Below are experts of layer 8 (counted from 0) of a mixture-of-experts language model. Rows are named router (the router's row for the expert), gate (a neuron's input weights, with its number), up (a neuron's input weights, with its number), down (a neuron's output weights, with its number) and show model dimensions 0-127. Each number is 128 + 32 x the weight over its row's rms, rounded and kept within 0 to 255. Numbers have three digits each.
Before each expert's rows: a language model's description of what the expert responds to. This comes from a sample of Wikipedia text that the model never trained on.

# expert 62
What it handles: Date spaces and months
router:106099094112152139149155115114144069090115125120159093124122135112089160170100086094116133146132155140154084176115119079058106102174063115037134145179200158113118135085095133192101179167151130118149121093111137099107184130112101141059168085126141141121140123141104114170144155086125192147153140149127113128089152100159170051168107125156128140106161099070133133175088164116065157128137
gate0:069092172115102172131119099105148129063099152143165097167051111122084170111162163129122133105139147183078130140110124132069119131120091145154124115144150152158133148142065212144124197152099127138152054080090106133109127186147114157147125144122206131133137077134121127113179119139095165106176105141126083104140159101182176153068122109095114106101091102101111140154187135089138153091175
up0:135134171120088123125157164166185150152178055127105137100112138119182106125088083170130126128105117131104104134189158107165122078070194071093133140098125108122100176124182093106106065152106139145107182045124109108179112077141109091116083065103087159143123143199129109093125134087112103089114113133159127124157121164076092093136130113126179095124136109155147169138071126153167091158117
down0:131146168184163114109170161135094100141160140060147125103166119140102213098110133159084051122079087115095185160108141130163081097107133087122152117169145149084145109118137132117109144114145079158183118110108165110138071181103183167142143146080115109152113123135022100145130143142151145104085175118130125104148115140181101157088148113131135173082111137183143099060123171092135109101151
gate1:080137170209124148086127118110143173117073139129154139139129114163057127104179124156096087119139157114157093115121098112106086139161081108135114114077145127155144135142113133167114141134098158084052076149119128089124138165139180139122155065079140147118134115139087098161100191094079141169134094172164117043159099077186125133136104173096131145125105113086126144170108117114070133145041
up1:094103117182058113186137155207172136138130121150157089117125134166106144146183117079158103174110127132071122128156117143114117094126121146124129157176168131124133153189147078132121164098067106156086150085140088142080126064105173149135076113078120206147138085125082157147139139111128153087113148090105126096138132126144153109055151111102121085068162141151183119100134149137189070165101
down1:131099083117154109076157108082123102103169162105089129168180105127131149096126084133162090119160168083157152103121087158145113067112132112062121159099100091100182142130093075128156112073139133151148087115114140128126099193144147165169169169158155215141126103147104105165128081153127095152057094135121101126122115150103072120169168142103124193138069160082108118161107100102121208121129
gate2:129108130181119086165164170087129118153142085138108056074132169140095156129065118114113158106164095127117082087101123115107090119113064135142121094151167080116105153142101103098123159109106191086135158142135112129129141086093160153045137117077151143156168117138061149175129124143065112120113074066105144173125057130132161073132162129144137100102109127126168148094102100179079107170184
up2:116109157086147116103115108101151175112116177112182149122135108130096124130178147167077110167081101087172219125119139122182082100150170124096153135143117136158137136146139155096090111079112067091110102186108149130138082144089112071146180130190126095076107155151141163126145158123114109121169122129165141102109124129102076167146165069109069092142165136139101082148106110105201067139059
down2:165098078185117141177150085084091120191147074102140068155129119150124108070151167165142158150168102130142107119070191108175135170170077143162131194139103154207119152104090107129162150158129094127115103112094103115124118097128126138180140066109096108078147124113128128117154098137159125143155124160070183098158157133095143098152152101107146181178131168155180188108153114085105155131104
gate3:077086110152096096103154164181068134104122121187141111179207091119081052123157075087118128084158159131117077115102103118110142150130097124122115109126150122082119124103145120180108163124150111122140055106112089143083173126119110147069123101146154159124188124057106098191168169136108174104172105101099131215158129088119125134131162142136152165157136150091153118137086124167143118125178
up3:110094122138060142131182120068109148151085114130110106139181086134082087134169137105173134126115141141143117106106140129097116147107115164067121130152138107104087113147131125181103169142091127170108054080148061141101156070129086134112140114095128188058214103101137119201201108150117101112147108110123145176142127101109144097161079101162163141118127124050117139077128081155131171131160
down3:154164121119132181095119074047098146140123133133133135130171094129079081115145131110171143114196069111153059138150115086063075132072130074062113166173164098132150135193135119115126072102111128148067125135109105129187103140145117158137098163135152077163079189167128150166148144144129097077161102120089117150166091074116138133156135097123084138098111167088105104113093097115167127124136
gate4:101139121165084080093140165138198142100132159142139182101138116181063139145117150168109108112157122139224062127161124104104119159127102178090144102137163145137076115137082200136147145153138075132179057150142123071101086154126046149132153137133086128164108133157185101165174116147086132131169126155131056136136132124147155119106133102091162124141112181148142115118103171086135173143105
up4:100122155134055075102101121120161184156129149131137143131142091182094133113102081158146120083116087084229095117131142148108136211122163153080123147144141154118083113158126151139159132136096077134167139127158134077111076128143073148148112139116136151189150168114229147155194086077105153141128089160128122112112130135155151081138072099092191165101078131134106092122157136138111131133121
down4:118120123115158202114124123190132097105141156116105087170154148118198102113180220178094143112118102074093135092182157121165121136130151082105082136086158129177166078079149133148153081077130163155131108121150137067155172114106139096101153093165129151079146134098088153106117091110129132142146162099088169106146086126095157074100093127115106129145139124042165111120176089126108085092122

# expert 28
What it handles: Spaces in foreign names
router:143128067189160138133176124110179104113129199100139151117099104153115179162093112106118096115128133168108080093088089126099136104192120108060162111124158206089091160081123109148134175153157124139192075105146132113091218127137126124066178062121122169082146112131084154142140136112081135168131137131108140157143116139136095096136072149162159129125159091087168119108110184173119141147115
gate0:096149089097096161154106121139158134167113215089127054109162109113115131127088102142129136128061150087131087142135128082129175129121130113068143112124100186151134117099143083140145162134151141137152093156101080136115144091117204059080161110125150107134130095063140188121121124101115089198122178129164156141165112128161154162073087136161166114116217132072165100112098144177131110114114
up0:149133126134071147180180093114073139155150126097123144057113134135148161097162132160179112149103071132157161142146145114091136141151099151120142089152117096117140036092110102154097193062171131156176147179146140115147180108101115171206137108151127095110109187177035100165100165132142079115143080077139140129142176151141118114118105141115091120150120161153145188106136116144179145133140
down0:090119139102149152103132119196119132125114108123168131098117115163135178145176145114173100060116070110091125137133212194124132149092115193078147133123132145102153150160149110107104089179131127108096116099125088125121108107097140126080154169138109048152137141162132097111171076108153179042123113178098073156069099155123100103149123140084077172150105133186104114162119142096080104138092
gate1:114145079162229136146164134143139106139140104146098192126092123091118137108088057097110121117152126125164089129074157164141095143148125107106123166068113079093130115153160070126154152079180091137154114104074149099164100087110136168023113114151150135113142148104082147134112140118137148109113127132088078119128133200088133141165126129111163156172128136168133047060115132175121142143165
up1:142102131130112159099137122064166127107112139116142116132090162128184110137117115166120130127147121126100168135170113124121166160139114085072106053125092127157143076108175129108076158169103132113118120156121125116088081093118058133156140149147120093131069094171116150137144118102087132111118079135089111113153154085080085179083189144038136112116103132141133093092213186182085094109050
down1:121210192144122113178073085129151139118125086129129094128104090137062104148126155107127123108142122176141175126122121103183143092074105107166120052103106128159128139058117118107146121143146109119131068147174074129080145103117109079122119131128043112126112119131121105134137043161104117141136195143100135130148125159131070080183113092126191123171093103175105154123096183105148084159119
gate2:176162147184155085143219145130162136134163154057144125087030202100122160130105156138158109104073125100124109090153122170127143130135109146112089120192099081135105157161148137151109089088165098181124127080121118162123163133131117102084154102092160162172106186157116145124126093047097144166101138145138099171153120107130132098138143144142176085148099159108156147165105135097072138092135
up2:172096090081119125123143172132146168122140099170150130140146175134124086111188081146139113119130034125197147155067131145164180112123163114151134148086128130121116155141079158118104126126132098091167122116184076068148195160110149094057147148108104081150104114118121171143080122127067179176113116111047163101123104167156120107107104145093133104105159154157157088135147104118082110132191
down2:122152160109127139114149144155158112151120113133110110114142126197162151135130115160140093129203195056097111093155105114086130147080118152080131159089099166154065143103152086132134159106168166180085133121083183127155115098143137124150080091164125060038148079121145137129148129127139094077126043062128097172091134128093160119112075120129117144095106162151112170110137168148194130115120
gate3:156124075154131146136138135174142126079127118130159092069156144100144135153145152136061147082094080159095069085115134079172089149128189198153153111148105212107118113142135121061142107111125126123176100156155120162129119148161147111096158112155148115086148111193123099205146071054106135128062111180131156129147165088169173180105107108122126142102095141113123099112104128142156103140069
up3:151129162115149095157151133153143155054109066118093199091135132145094113177223190152073126103126103150070153141134121133116086189146072119130138129155134128102108057112150166112136123136065096119183114091144097158127107163136089081078146133173196187121116091156120146128076144135117119124131113150151121097203131147142090123128094138163132152097103157094154113077164158143126156108082
down3:094068106107114092060138177089076115118084103148137098114110103111109122165128139045103146145136210117102148170054161180183140143160090071115123154147142104107125057144129090098113123086077145109139067091088132158122124133134110110121146076140106101182144113145118071142105132131138137183102138179143150115105092144146161182164129137111131119139071096133057077139134084116176137131150
gate4:126099120115141174127178127085194112059118169075147145115094147123139177129084106104094165116130130104167124123110097157149150161193138108097126068117080172141173106064121154099159149105113123132180132161101144144135140176112085110125142134135127083105206086159153175083130142107098143135094146144148166152135157183158076149103087181136155133214098108181145117085074170131162176113112
up4:106165128167107102174172109140212128118186121112127095107135126137165135194090077106171188154124076084135109183099210095135149144127103115134123095142140142084195120131059129126100136131187124113094143096146130163140038128122124136168079127100148226116113159162150145082148150120147149119130122172119151106150111178146108148105149110178135143115117114138113145128157111211139108153160
down4:101115168104166116135129147158132060123103126173126178166139147155151162096173093210135081114086126144126156058176071116149124124085113123170102112151169103168100154124161104148116112162151135086146031183129132060112149130135158147085089088111131126106140115138161104181085121101111137100116119095093190146130116104127172172141071126153107103162157112127192101102143185174104109143082

# expert 7
What it handles: Spaces before numbers/words
router:120103103170162147123163113099151116119117177081162112102146123140120161140073127114110112149151113163090082054114092120088121098135115156036143149149185181112114211088116109127142162154124103128145119107145119130092246137071078095085190100121114143107170155148100124141136119118096160151155153134110123130102125145113117064155092125141139110090154136041145134145084180115092113074120
gate0:134109182135214141106121125164084099098096181146175169124117149130160134111115120199155175146146115153159041108166146139082147130113135191076109105118111196123103134170159119191169130118140149141127120114122142097130141134111073119099134081172154155121128152108112122141068131158151128117107153119069153177137120185135089086080080086136136107085119164158141132180152168129097077078064
up0:146095136128097118173092222116107172186158141115156068150142159151096121136119149175161164187121138143105133151099105080119147072139055137114098107168117137121162119128139134092156079105102141143129133209152109169141134031091067112158155136076109098142137103083134147143129096149119170153140106118189126062110101130160159157104186094126146129137113100116156107077194132165118097105108
down0:114135136144118162133050137085099146139100159154155168095154130073135150141143123081121070128158157103139069104056175109130104157181152117106137077171147121157133118136121063123121165105061111124147152156080112092148047176148125093068134117107094090143086121087121141104175104144169206179078136127151170136140114117106134124076150130140098161119102117120196085081077104129085120143135
gate1:079096123110156146169105144150130106161116108145143139139136165123140168074155146180135187137114088090109079166062204149136160069132112161114122134118148127114169110119150104095148134104109148169110146123156105115139154104097070122067187085124101141138188111160125092172159159142109134128142089138086121228117171093146134093095121101159122122141165178222136090166105174096066157146124
up1:068096158094173162084139084138123158138148156088138111092129116111156142091155162116127126130137138143167139110124115141080100128146094089104152123187061161152105175102118143132177193205085165106156145144069142160129072170165096160169136092138066100116087141142168136066082124123110080124156130154187153091164098133094096136162163130148108115108106088134181173129170108085162116109059
down1:126160128114105150097127141139077100185166163111177068128085155142179118114136138122069189151115159159166155132162143133147141144131112130125111186124113109139219162124156132167119143146155119132169093150095168132120079101086130151078163116118103130084130156118127153119173165120130087099099121130093141144154207182075196101096120164134176074123111231154176080167105116114119153154125
gate2:119122101190156058168122199149161166163116169106126106106073137118095131147104162113057142127145084132145107079175098116130117056138165160110137124170147094121161120129171160090074120094114117154108088130181070166163156139095079142071171143115103139107102145201138121110179152124110136167181149117096080150110151104151149091175114084154115132108167122147069106134077137123120136123062
up2:106082129197172141172139125116133100149159177191120143161148101106136128128133096130135135159151105101066102087112122089155155106177077177125126157090110137147174148151131134166089166122139106103140138108083134107144097119101098144147155176133111157173175156109065161148160131125130156064129089150128195117151167118128165121131074115126098133091161160166168038081093070163103070055100
down2:142072152183100094082115145142160116101092114112119158174170092113138169158130100167113153174139078103162102125111118168117156122096149121153181109101092128105171189116117151135170135109114110118181096155132197102096117084088141094118082112122131075165143125120120163120119117129120053130045200130157166110181140154122083078140132166076177183144134082109053078107107143111120126101151
gate3:078105114122099099126137200140133138084124142052161128108127151125182144154148109082151124121130118175146081068162111115145158141171115093079144068120152133043097140105162118156154161104146098151173187086137145114109157170118092134160150095124044082190182158141122171122124157135141102117137147170135093128107088145107186123137171140117142146099078093131095098062180165123118078159114
up3:077084161105167112113125113130178125132182143127169131134126102150099155132129118192124145162065154102117147157116157136159094139109157060167163101142089101113122132171111160124082109137122129101104086213094134100135127100173139196117109158179198131093130142129097127103142090054141142103123069047114166126138186159116114182105119112128130099125154095076156167129054116166185142120152
down3:097110124090126127154120120164110153123153107085174144087118158112208163119131088091097174117092163106095134067186116112133101120128104168172183139227132123127064195120103154170106116141122156136145174116130105128155115115163184109132083073083059102110108173120148130138171127129116170055067145144121075132130112116144065085099104169135095099116096158108115160095132092134146159151129
gate4:122160125185146110158072104170144133150120093102144127101147150111193124143101181094111112138129166110132151068135085090096151056120160156082186133122107127130124136145124130086134108143091131142140136098204126158137180164083075079155138087112080196114128166154137184141086160101173095140065168149161155164116116156156125125138189148138162123119187120085159137146096175074078184142134
up4:207149147121098147163148162132120116131121170186154176093110212147116101138149108100159135121108132148102151096153119128101133104162115092185156172191127085111054114141109171174128107165146130138120099221140159197102139107109139180110164157129142172153101089157057068161159137117150109089138152123133078158114114132107117114152112147084108130136103156144093129186179113105119072150180
down4:150144127179114178102127110101130118112159106109159147143133097113166148122119073153162107093111142060130103119153147133131135115086157139119105117144174132100083151095138126106066139149110125095103149122180135133126128091096153143178109178089152143095124153160171064178101118215162183101125193172135128122078101142151136159144103128125153173137192174128182076176151064092098209163071